Below are experts of layer 5 (counted from 0) of a mixture-of-experts language model. Rows are named gate (a neuron's input weights, with its number), up (a neuron's input weights, with its number) and show model dimensions 192-255. Each number is 128 + 24 x the weight over its row's rms, rounded and kept within 0 to 255. Numbers have three digits each.
Before each expert's rows: a language model's description of what the expert responds to. This comes from a sample of Wikipedia text that the model never trained on.

# expert 7
It responds to: Short fragments inside ordinary words, such as ec in indecency, ic in relict, ari in precarious, ear in searches.
gate0:151111143133127129126140145125126111147090089129124078154133108105172143115111119094100129168097154161145089127148169133153138163193160165130087105112094144079134108114093144115128141204145143
up0:143103115147156142102100095093152150168129116125209147086096136104151132141115155101133151106092137111108133151151108125104145104082143103117171148085142115132150096191142127135097147092114123
gate1:093117123126134087135124129160182117097174122119153069118114089134105091111144114126143146129116157129155151119154130122130140146118131118106152173129127109137133125136112132154139125148149151
up1:138132137109157120109128107158140130086165107113149124101107116129138133125101105112148111166160186123108122123130161131121119143131143090148141144123116086173094121155118181131153113134128121
gate2:130152094146159101124119074105134135076115112088082135123149159204188103091182109113150140129094162125095149170127153126105139145160130146141125123143116099102102134121134140083106128121143126
up2:105124147135121150129166181124137135106066143148089110127090137146156126117141133121141118120124131104115129132129138120096145137140137154140078140121111123131107133134107117120086141127121135
gate3:116100165124136162132142127129141112122125153124075146083133131120128131107140131124134092139151128149143170153148116136124124124120121112137110122133134143134157178116119116127148163124137170
up3:128144115116131131141141149163126111122116130107132100101120119118140138104170097113095111167137205124120131131099165122118111125065168145120130131113133147127080158094194125120161108070119131
gate4:105150111133111140107121141112134124127112158170109117121138109145137163122169105111118127103155102134142088139154108124072114087068136100099145132109128170094168120139124082189191139100150149
up4:169129120131136125120126181070104148149171166181114122069129108096158108093149097116135115107117129131132147140096121106146142123106134137123111123081095135132123151091137122125183128143133130
gate5:145100129103088113129162132132089137115044179087136157122112123130117133127124106167100125158123126120128119138100131126142173125108123121137151154115125115150156151126110156127120163106132141
up5:126099106105113126131116144099134138130127103155117115108132125148162152129140104136146132147121091138125133101106152134104112114112124098126124052098124149135127132130121135138117093120126118
gate6:119142112137141133138155097102166166153138142107118168110158132163135152134128145145082118135135115140116146128138149126152108123120159132155104107129090088105107150146168186126122150117135120
up6:109143150151118075159128115120125119072113118097109134144179105098117115135152122099083118100146148118124169101128116133117113103179175109114111131113109103118110148124123119158139090122137147

# expert 5
It responds to: Commas after a clause or list item, pipes ending a table's first cell, plus parentheses, colons and === headings.
gate0:085120138113146127178109081141084167118120105136102156163146135128156138159101136125098176111143107134164109116150116145127133141123141120115127088198145139104093166129135117140141126123136105
up0:101185163122123143214123090157103138102163134114135135128141120100157128149131133115097135103139103138133094115127055134140129172100099128121090136173155130105117126106115083131123112132115115
gate1:137187151122136158124181104077095145139168129133113134117113094104134156116102131132123130123202125090111138140102165140130118099171097104118110120078136128144133138108129159122114108113093103
up1:155119101107117102118122125114157134097128124117139148149119148118125113104164112136150082145111156115146103101139134103147138152096179134178124144117138161116120102164148105132169127131145144
gate2:146113161163175144141118128125105130120130125158137122099117167137126134105124159137125124104082167104154083112112105089139128154138140109161110118112149119141159100178107108115133107138119145
up2:090157143134180185135135153142078115143120121165121134152092144119149126125164140136110115091086134133148135125129123131105123129089126126119158120138120130152134136135102108105108098137068141
gate3:098117141139154135092141116133131128161136137108129093140102110127104158169177105171115161130126102110151088086112120135116127107124123135108130138130130145147134141104127096119125126134144131
up3:119120112160153153132166116104141154112109107115142177152119139139157145158132135131103116092115137086161108092147145124155104123146121149105129115165109110148136154150102113125147140100175103
gate4:166198086141161113159139113107118111172118148155160161139116122124138112114121127099138145123103118170109158138152096124100127113177118141128098116099117136150116140168113140136103145103124126
up4:153171095145182096159116106109104108164141146156145153123131133122144107133120145111149151132099122143125139168132081107100119122164122136145066129091145136140132149152125143101102151117135114
gate5:129142141124138129153109122128138147137139164131180110070116112089090111167119099142124110145147115126139135111109128132126157119171107164140139128123111135144163142117123128092170118107169067
up5:121183118101135152142106161121163148091122145142167095129144123138109121126163121171145099114168123142126124134145159169104151102107059110127128115100099134134104127109106122144114132127131116
gate6:147156140116088113141178140090126114120141104146082112116169126128130132142150158129091127154143111149120144159155137150136127089086149115142121177132147165160172085120133133129122153122091112
up6:155142135145170128107121105147124112100120107133156085127125152147127141175203088109154114146149080145157123166136119122138177106149088123118054132134118124118137082131136113123129145148110100

# expert 4
It responds to: Digits and the periods or commas inside numbers, as in $1.35 million or 143,000, plus minute marks and table figures.
gate0:110090108151109168130103138141130129148124134118116136115129125117132142160114133120117107116129128141136134138121121134125068137156119134134134163139115157119115107090147159136127147130097122
up0:128094136179165118129133125130111103143082144144149109143132152157137114129127142148127136118114134132109139145126122167120074111155117122131167102128130145192100144130133176122115120092111152
gate1:154138078130105162080103122126137123125135116165104157149142198145130127133134148119102148133124170149145155188142135147088134130120103137128149143166131123092135111117118135123139144135137157
up1:146114111124138112107164128138164166144178113161122156116102132146117145114140166149129132129104164166154151162147106121141120149137139177115155149134108101134095141106144150127121112128153187
gate2:106144150153133124187119163130143155143095134095138137148119135123130125117104093152177136139164129142150066151134117155123125128043151118128111118128120129133125115091114140091165146158136127
up2:111139107105112101094132105150133093119185115121142125154152111138124136116129180127098107091137114123112161109114139128161107106202115158126154136128145120112147146145116133123114117109135136
gate3:114135152109140080109155129158125145148088124109115104140087122132137132140108132122131167139109090110130094119121115170123162148114155136111164114102138121132127162131149159104172129094170148
up3:124157110129130111112117128118112142135122117128109159116101153151146121090146112139124114111114083124128107155148127129101144143099118163132161126142127134090099132084122144122163142124123139
gate4:109122157136095142073117142108131083182106116108127138130146134127168121098109128141094112158122123155158145152121146094122149148127134111124077171133134136122103129138122167115112127138134112
up4:103163121142165142127164132121124121084137113143122137120143121113066115108153106105108147127118063111086091114110122145110130110093139132109117121132108078109135124084060131135105143155148118
gate5:097136113118141134111097112146083156103151120109174136121120117111160095125119116130117124102131158173068099156123166144138138127128126142114145109141105109094132124096125130122116128105078116
up5:161096105147127111144140154080116148146121125128120152155127154144128156162130113106164167118137095117129162087140114142141089121128110100124127185138151147140121116123139085073164123158145127
gate6:130163139154149136126134166140128117155117134135122115099137154137172142117114099142161114155122151141100140200131131149172135136122116117139105133147125106101136121133115156160125097104119105
up6:103122115098134144138147136146114133095148117139100118156103137135115128133105140113119113117120126124132118124139129122135110124146125148132145171052130135152146113127160098107164092152099151

# expert 11
It responds to: Prepositions such as of, to, for, during, into and career verbs like joined, served, won, before a noun phrase.
gate0:107124109157138113116139121115105104122105118132139111111120125162152116100128123099184148107135077122104141105120126118136111186129148143063152151147097113125150158161123121164145120138104153
up0:147145107101176131108142119195116125105088133150122106115076105100119116165149130134127107151145101113129109097115162157162161099104119137131138158134114160136172091101149136136107139143166143
gate1:139106134127120155138144092124125174122126119118142137140130133150140066087111130122133154122083101120121128130116185128111127113083118127109132140106106124139116082123116120118147163155169167
up1:120138096108105132098162117098134141189120122112149107107146120153106121120123110141138107108114141124135122138153151160103121088125137134124121151127106113109185146119109106162090112118127111
gate2:120160150181193151126136115145130094080102181131145103166157086134111101119164152110077107121156114150146117128156157170132094099134130125124115065116118155120159135154109118122126132104127093
up2:103079106137137130112136110109135129142082122127152105121134129163161165154117107121173097136139111119138104129148147083188102149101109109116120119114133102113083146073147137122149149142158142
gate3:185139144139141158106148098147131186108161131098132118143114135179132102101142137156123126176127089123113133109122118108148131126128108150097183080077117103126103125134111094158136119154123154
up3:141143140105152126157157136127114121137125176122133145144113136117109127151122140145092158149129120137146100156109121130142183099133120138118137093105119142126120163175115151134170085144149135
gate4:137126119123131132144141087131098088095140138124126150123130128109137164101117123110145151142134121155116146127147080136103126143137136124137154165111091148152184171126108108092126153150151147
up4:165122100130141158099139122143128205139125137153099102133165079135124090124107147091163181155172139145167126137184122120150140125132106122123128112105127124112112134108130115172086089091142180
gate5:172138105108105110140126132147113118121147121131083136097139143061135152150118141148113158125120118164167138116121097134117131092148178147139105127105131097149091151149099180128118156139134168
up5:141124152119134136165097116122155127094109143204119116126148150097064162051137075127101100115090133128108102164163167114126115153143109133133146112104130204147137112129108105125081147086132143
gate6:136084123120103153165119161132121133130103124149091139082142137185083131114125092121084127079111134142146148125156104183137111107122091124149123125151154146161150160198143146139132114144142163
up6:156117098115100123136104146172122122135131112133104090079116158123125116121119118122093150101151164144166156136135112151104130125163177113152099150133148133139102114140133138119100107164162153

# expert 8
It responds to: Capital letters and pieces of foreign personal and place names, often Hungarian or Czech, e.g. Gábor, Hradec, Almería, Mc, Kh.
gate0:097107106150159100128114120084150121125167104113113120138140055078121118124159153102144127122103116152105130157129127159159166098165136126115143116131135130147161147149116195142118087118117118
up0:134142111123160132118161141125084101154115197122124147111141148125104142147127142076131118117128151126120127129108134136105133137132148112106143137132118138133140120114152109124154168099161134
gate1:146125098083131111101144156061162193112104118157144120114134162134148098158126186133158166111079097167116160117138112194125131134124102136144109116169127124103127123135088151136134101177105119
up1:125137145132136099118117086205078100126092141098127139148130112136103152127144112079112080130137170077143159110137112105139135167125196151135140135107132114145123133134183105099100133114138171
gate2:134105171095154146135148042138137115124149179112127129097126157127141122125146113104107134135062127113146135092129152145152113105135119131107111176121129158145113133129144135099160149115122137
up2:123096193116126153140119115167102118117123125138140088088121134154120136111153156108143126112135156123106116138119146134130110118164139149133116145125138156101125123101111170100146150108130146
gate3:131149162137108114175191128150136158093120199148169157115119155106129153157093145143108177190156112093104083125141108128124154114151115133140136165128111113159121137137144115154132161124105106
up3:119115133165130105193156107111101182115135152114135142133092151123124118129134147111141134151101115135115131161068126088140136196115130176105126150086119102119134098089119152148141106082056130
gate4:138083158139126130111172161145080126105118098107132114112121095167111110094130133112161075168127116125149135148151133095152131128108120180085089105129167147136092072098153132107166123150159107
up4:115144107178156101137169207140115137163141123113156174100105129165108119129151162143158117111135119182138105147096110127085135110145103142135124148122117135097113130132148189166107119126089139
gate5:122103141122097109120139115106103116153143135150178150158117096149141109110118166126115132132105176141123137161124142146089135110112105161124108123125126153122129128134104115140127132116144138
up5:173100090091148117115124146105130125118130112106117118169144130130130134143122125120122133092129089128159136134142150145115088140146100147136140143079109073113139121133111160159125166173162143
gate6:138111151126140116113088167104102113140060211112130111117148126119138136167120126158111162145129137120088124150158166087114166084142096150124091143183124121100126147147109098088128171098130154
up6:107134122143139085090104121139114120155103145191117156108148142164180132158131146152087106082120103149152123117140116103103132097148155140123103119115123120134171125110143133145078111113122130

# expert 2
It responds to: Line breaks, dash bullets, pipes and == headings in taxonomy boxes and credit lists, e.g. Clade: Rosids, Edited by, Preceded.
gate0:088134171121089118094158145108170115130072110149141124096143108168144109123084113122085111161119107180123153143116149079172106109132151088114096137085158126069127149105135107153118149101135120
up0:137134159177080137134142153099166079107087117110151109135153140066120143140084118128110117148086100146120133113127121123158132112140158106107128111115129147105123158136138105162086136134108133
gate1:114126139144065108130127126112128133146178144131085102117081112155139103129092109141150131099129091169139143109137094121142121131072134109138120161142118136118108153092155156142131156151109148
up1:155070104149178141119135101168135079143101105126109139114151118159091118132158128129119125174131126116105135149122159139142154136161122118117129125120129127160141120122142071112126127086138142
gate2:096112138118126142110136094134136120105134114138136106124121162115123068115151114152106100122087147155139146091108089155181145155119159115113113114157158142117114101163120115127141111138142152
up2:112143149140146149106111067132129122106098114117102142105108115131120126140142115127112127107127091172190121133089124159107126095152186132129123147107117133097140183182126139129101160164149087
gate3:142167108127163106127140146118116137127130141088125169164146072120128136105146100104181107137096133106095119150172125149124112127116176133111106174103134125089137107140128105141148102120164118
up3:128108124120117144111154142185165117081156106113196113154131173094123091151130128155112136098118138168142131109128151116041133138094125120138145115116127122157105116131150127127119128124096170
gate4:101149134126159071148130113105124132111112142163111167123120149156127150122170098142130128124097121136122122177124130147128118135129112154109111132126106131110130167172166165185093124161105128
up4:111166129134128115140150128125107128129127153138197171118097110113152145121164133163099131121175107123134120124140151152107122135116116135106152127137147145135168151138122143162118155154135110
gate5:154150191135112133151108153138140095143151151117102170131127161098130157112133138119107144101119110163148149132117141165152126090121118160098133139119143161107122169136130145131089148139099140
up5:110130082128106159141185135140146099088169136136154101120164102152123136147130108144122138106127122101142113109114096096096172122137126138153122121098090111138125124134106162171172144105132166
gate6:204170145125075106165084116161141106118147109128134131135103126105113128120103126118089115096095119123093098128143094138107123127161073142108118091127134160143118107071158154130122163125116095
up6:155173108128162145134129133116111157105117144145133102103113104131114128147154126130113101162104147097100088080146109104118140114141117153110109115133146121126108119129118129119137111142141112

# expert 10
It responds to: Final pieces of common nouns and head nouns after an article, like film, album, team, species, -ations, comedies, libretto.
gate0:128133128121188128148115130087129104136117125125126119140129107148127131120110136040119117104130099131163127154145107065080180136135134080083174045092181139166113127104136132096118167133116131
up0:128121155145098137062122129142117150127144099130159159130106136125119159150097125119130156133135117105132117141135117145185097123163125168138123137162090136039135143146130113161148062146107091
gate1:133169100120154100123094096135129134112105121121128066156149118140126124125161144090102102116156136177095125145105152123157074174116116134122124137145134108137076127159120140176111144087142119
up1:121116128122106101116083112142129146134089124129094111155153122138131107090152148106116125119162124159155151137109145151137107141131125142089135148145134110183110136125138128115129110085141120
gate2:126115124156104138133130119090138135147134128125147136137152125161100121102132100155094129087128167116161104140143138156134130140130140138140117149172149133178131143129117130141120127107093097
up2:112166117173140116136154122091149097139118125141146111143129127147118145112181109137104116135137132132153116146139157130123124121085147153139157152146141123167101153101112122109131119105054133
gate3:123125123158169122091120102139084104124126098115170134110106150068110148125119115133119183128118095107139144149150091124138172130145117145111126117137075132130114146099131139144102130121127117
up3:106101117131129106114115145194095159133108139132116210112107122139107185126129096146102157103117114142117106135158111153153126125126147179102133127122095120130125177177091128098136178099156110
gate4:095124104180140179125135134105130148136151142143185133164110079168098113113109153138107111112124137173147111117152115117106110122152153118146127110105174093115152119124077135104124187109121108
up4:123121142102131097145118113115126148128115116153172125130098111105167152134154162173149117111158092115139112139167150120149139150110079105149161119134161115147114121095159088148116121161119135
gate5:101129121123134169111142135118115131121113100126146152093132098128116101150065114116094127115112128152132166137152125177078080138105145129135169088106117157138144134165098109142131147103152140
up5:113146090136112134132125118112097162090110087109157161131185132148114100177098121141128153103119163096092170109125122146131059123107147089141163111111129134142133134130097109133137136114084116
gate6:123157134149116133099168140173097165112130171118165095110115119119115124129133110120154184110130168104079105161147134156105119164114114149114107193149131122151119112138139053140170102087136111
up6:140114090131108158174140163147142127142107124097118114138110130125118130144127141168110148138115121112158122115121123107100130132090128130112150099117119122108161129091128136103131151092091101

# expert 3
It responds to: Sentence-ending periods and paragraph breaks, and last pieces of place names such as Charlottesville, Fairbanks, York, City, River.
gate0:122137136089131113103135140101121145158140122099105181094113069173135166166118138148141142131126112116163133152139158115113192135138130189122103137158127120119096181134086117137133127125122112
up0:112151112116163085139114107074136131110127120105098132145121130143153125167078188136112153111112111165129137127169144103111200113202113131155105144141146128141112148154104121124146115126152149
gate1:163135135223072112134111139090116154122122116156139115119097180152115105132119112156132127121116107094128134130137130140105116172111136143105134086147150109134090136200138104126134109121143104
up1:120157105125122138166145100082088138157175135153114138120157140149111158138150130147116128144168124140137111124141108163150114079135147098121156059141136141113135122131177128121116114131120126
gate2:132095134095100099157114136121144140096080115146130100126137193141144140121170117120143112137112141149149099142142102101131170143106122119124149142127136122145135147138121113112106128106089127
up2:159125129131109098176077140123091102099124130167198106143118135116145152148111138096135106113120142056151104149200118131076149134107125128126141109123158123144137138134107115137103133145140124
gate3:182157098109145105135142200119104159130081078135122137112109082186184164163115140121174141169168149142153092136154141108145189141126139140108122138098134101116110139134106128125136146131153115
up3:124112121163115163107149107130124151147144119125131188118120107090112115109131103127099130163105106111075131114089122124081134140146120128155127100124116162132137137145132124081159110151118125
gate4:132164148117114125093178123130154122155116107139151121102132149094125116142110135155143124104115153142098151171143133132127171118161150129112161100115125121127086105110073140108103157104154136
up4:136109138153158128113134146167103114145131148151143100105148135125137109132121094107169115118127133136133148122129108169097133138134096130136122138133144134120107096139115119105130150063124134
gate5:145123111113136097097091176121076162126107159124100133118090102141128133137172103119136159200209143111100165133101157143112148139101126131112131111150145119139124134135112104141136131109145097
up5:124153121144128144162112180080143153154136166149135108122171126164144129134129123113114104159144176096094105082083154116097116128107143131145108146139145106116150150151146134115160159125114157
gate6:136129119165106127095139160116130103119120143125125118158154094117137142163143128118151172107108123148127123153165124114147147087114127124117131132132123146102079120110156114128119105132151112
up6:094126135104068130151130093173134149162141138134131165084119135123116127155140089106133114144188105138125135126092107091099132144114133148158110124129154149070151128119109057110162130110116118

# expert 6
It responds to: The word the or The, and first words of national or proper names like United, New, American, National, North.
gate0:162129133163110129127117140113110170091131122123093116121134142107085146123132091101078125137119135132115152122179130123117154132059173098115125117144134139133106116109145105081134129170147147
up0:129081133109140146084119130150121163117128130111138094146131133156128130146197135087122143103104093103128157085111115090139155137134137115184133112132118133166127127136151159130126145155123120
gate1:124112121199113122067137141113137184136089091128148128144121120140156159128141111155154127123104140150102123151143108131136160137110110172121130114133107136137094152130121122128168131127119142
up1:131154149146155133119129129168155107161150117116138183129132085120117122093117116083148081142124124130146128152096125142149118113157133125140110115092157157156121116126136196124155174150133144
gate2:158130149109117145103056153124139148117124132092136151132154123211137110138143158090091148112104112172131122129136154146122187089153101073126105189106133128109133118134104140129153099118131156
up2:159103125130135136173078169113100146137126106140098141121129130169130150115165155081130136144148108126144111118142118106121133157127143135143115177111097136146118119093151137110084131157120165
gate3:119099081056128132167108184132177146105145124120125127174109106135145148128120117094125137126137123129144148126118125142098127166132126099136150139129156143105113134112115133167138118150133140
up3:146142149159153133144111124165113150127111150140150116113104139100106120147167113107089097156138152131099155151111133155100137142137114108149121138119108143119121124110119113092092137133128151
gate4:127076139150110160132168129094126136158132080141130129114104146082148113137127121132108152106122124105092119104147149137162141146126111096129126129095112136116145116130128155115109129149111123
up4:110083162113104168121121174120110064128084156175153140145112150094119114134138119135146118180172141141101117123112120110117170162112118111092162123179073129134120099179120123111129115133082148
gate5:170139112169128128084128121115118130128081117097083125110107147133137157159134150178112145146166109124107098144101128140152086144128121134116115110139160139112111116156105146151099158121112113
up5:111149119144171113104170183137153121143118128107210156129140140124122163128135116150138165109148172102124141149142123145123094113138152086103136099155173155121099154126118152121122119110106131
gate6:084112094133124169127133116132119102121107145156161129123088180117149145093100135069135160137118141130150152136083122131111092077152096142076152167128095140108140088099121167154090149174148127
up6:088118143177167096126138121127104145132177120153157165169122132153133136126129131178136118121149145094139120157162147153105122156124109135112159107102107118131142107175151142159147133090091122

# expert 1
It responds to: Pipe separators after numbers in sports and election table rows, semicolon runs of scores, plus scattered he/who/which words.
gate0:097141122120105140084115153127170113139105082134112139121129141132112151138171119116124148140117137114150202152138170151121123139121158124143125100100113114125155146152178164161098115132129136
up0:124133099134146143128072154106122134140139133120155119119109125108144119112113095185103089106142104178138153105101149173103134125104137112120112109121150164086124103104172154139106112119159054
gate1:131081136136146127147096149113131096110130129170083132139122118104140126143163126208121121117153123129149166139167118147125107088106195136122096116113152149134136144156135121130093143149093146
up1:116097114153114113108115106110143141120113126143124155168140092115134102145158107147179103142129102149163125138135116128123151138103140158125124108127128108145115128173115166127142130133117124
gate2:109120083130097123106146054123141124127140078126119117135157133153117104128107154121106103126137071122127129132146186161110105177153120155120142148096153135143103112081065131094122138132161130
up2:107108128129117124148150080141113131120122120120129105138136111147137116122129126123139088125147119165167068146109148086166103142111101167143118120119144128123112112100123103159094121135129125
gate3:139185096146133101129168125094138133121169118102122115091147150147131137106110114137142086106107127098160140089115137084141144159126135125121184084133109161089133118130132146105153123132123134
up3:107117124087120116116096141107109159131136165121146113090119132109093167112137094140122143132146139134133085127108118104151124125176133114159132107171124159091122110127133155119149135132131163
gate4:117139141107165158172116100111151104109136127145102140094107132100131123101157108174126122139111133164123135120146122147158120125110151138125146143139130109129128121130097146091125137129147111
up4:104113111127067133115143112123139157200136160126154135127136109126093123113113099104150145112121135167122132145124126162149109087110134136105133120121130142100136115122160087135098145092094151
gate5:129129174165118161121110125097134127137155094147157177124117097129084139152121165097145137089116104127108128168179095113101157103117124136098141126112117125124158153135127114152123117175114140
up5:112105133161114145075120118135115120074157103146174097130126073127144115115118128040094097130097113127147080121114108132114109110121133133104125138103104135137109087126137149120128116123109133
gate6:152098099115111082125111062182119128179119104139125140080142165126096136151142163117061143126130108108140130100148113134109085121123075092148123177147122156109134120112117127111162122089125179
up6:133144121107077179123081117138159133172136116191170183166121146127143114179144144134117130112047115124123101107149085120134086095172154134130159136164130133097170165118153130108131123079131169

# expert 0
It responds to: Function words inside clauses: articles a/an, and/but, is/was/were/been, not, and quantifiers like more, two, some, many, only.
gate0:144106188091111128131134152120109133149140132145130162131144148137161122167109091082174129119163123158148124138167122111151102131091138116096114095139129149102130134145158098175098119176123127
up0:155167130134111175109122118126161164128134163166132127120116148111147112136122103125124146147106114130155174063151156197129082143166129129183124139172153104098131130114124143130141155155087137
gate1:139173119123120106144120160135138112110172092200101148132121099110139136113123086118081157138158166122129135090161125141126162130154121166098085118119114171121133130128160149096112126148093106
up1:133080120152161143131155096157095170146074156097157099124131111132129137145105135169168108100117092134142124151095123144142114110116119083158145116120150106113115105106107112159141168126117102
gate2:116142095120084122131151112127130148092097104141110154168159147105078139123125149127162109125101133129122100123144115166144101134133139078119144128095120156131116141155179136118068134107118151
up2:143141122126153140097114138138103104139137145111168092134119152141187096097156140107106138098158164174147160174138140080149131133123144165116087157186116124149144208113126143131171142140151109
gate3:128095144115159155114143122141108125114117092142142162139108121143111117127103133124110086115148150125183083161110144116108105130129168124091137098082074132132090103118110140155193115134114177
up3:111139158102156139144113108137146105107119123131132126125110102129169164111104104138063078123165118087169107163095142096111083145086128127120183138060081106133114123129137156122135163122112146
gate4:171111127136120153131106167139117129143121111141091114109126167111116161150150109075161117126126100136145135158114093172110127161118113133121114142178120093156138125156122113149146134110124185
up4:133145127115149105088083123084130127133129157131142139168078095145165146089108132131100122142116176116110134113151095107134165122096142128139120116098173129100115175118103103117131116123146060
gate5:091134127100156153129143138088138105146098136094172153122126145142133114108100062106124122197087157110109138154140160129133156041152117142118147131138123133083100102130119161118138116125157136
up5:113111168113142154111166171075111138122109173137135186127121147144151110089116093110157127165082174144101133126110167090127146116171114129153129085134125136072087141115109130106151090151170103
gate6:092158133128196124177156103139145139148173115156132141128146090123140112121134177150090117134074148150117149121084106105145091138126178141133109170121078137124132134109117137131127096101098125
up6:127142154133096113093125112140097089151100167106148131090123135109142164120099160160099117117158105094187124122143125139158118145121125125155178146131148131117129137110120135107149109105137164

# expert 9
It responds to: Month names, year prefixes like 201 and 199, and en dashes in year spans such as 1927–2017, plus born.
gate0:112104121093120139148159142102132124117156166107202137147129120144125137141139105170131093118101137103158119176115102150135111132107132101087118192069146099114144120114103125156131175157114121
up0:117136119108166164096131140168134129122157185133134159117138067095166155119124119145119132125123156138170120148105128152127126144146130107168112103135131151094118135138145139151166162101131144
gate1:140095157134118122097122120062137117109140114122119111142079151126084109184132131097111107112146105094113108130116153134144146123109134181134127134122173189117108131148151119174165128138193105
up1:135105156128088144106138142103108136163149114139139105162079135108104130144113085100142126142147148128111113124082155134109126102107160123125112195139179151114115122121111120150181147151159152
gate2:129110149139098142143166091099146148170128134101103183154101145121086090124121110118154084094126149125136094193118095097121169141102141135079066113122112193121140134124160112168104106127160138
up2:147158119059147162123121129149134130133137127137155112125169132109159139121165135127145160148105133116141143147126171127123099158139108121132174208133153082112155117149107133116142153131137105
gate3:132120136137137152144190156137138146130144145113145142119165096108119111141121134089116144134097161071108158142144129114082105147114140093127141148101158086150145097099148090116126113097103133
up3:141189136142130149107116122098133122126136108095127137141072166142109146115120142170135130129145114142103089124142120167133122128121122163128094109126122161097148130161118113123134137165131115
gate4:143107108124117103120120134144132138130156114111109128125121158136109109164118101150115116164150176119106120146115105116117129152097163124141101136183098160153102132128117105142122155166134106
up4:137133083126129119121118141140127114125118116116109109116150164123142094163107128136091138165131148139077122134116107145148112175110135144118101134137102150129101092104130099117119153146128168
gate5:164148120129140111098158167117107169142141105149112135141113155126181142121163130140103167125097199142148172117140159129139113092159162136134126154163132114146147135094141146123133076145117111
up5:129111095180128129099142142104069134155136086140097146158132128128183151127149123085081173123138188132140168137104162130119109109101143113139153145153112084126128140069138153102132109161150135
gate6:089167103114098145135171113140121115187089113127142150150169106128153128122104130210114109136166131139109154115158112156131149075139109156126108152143133119121169144135119132134132138114103094
up6:078150107105097140154201096161124160174083142104143126107173117130177120119106100164100124152114127127139129091122134119135110092137136182145099136120150094136157157127117141141162097110117094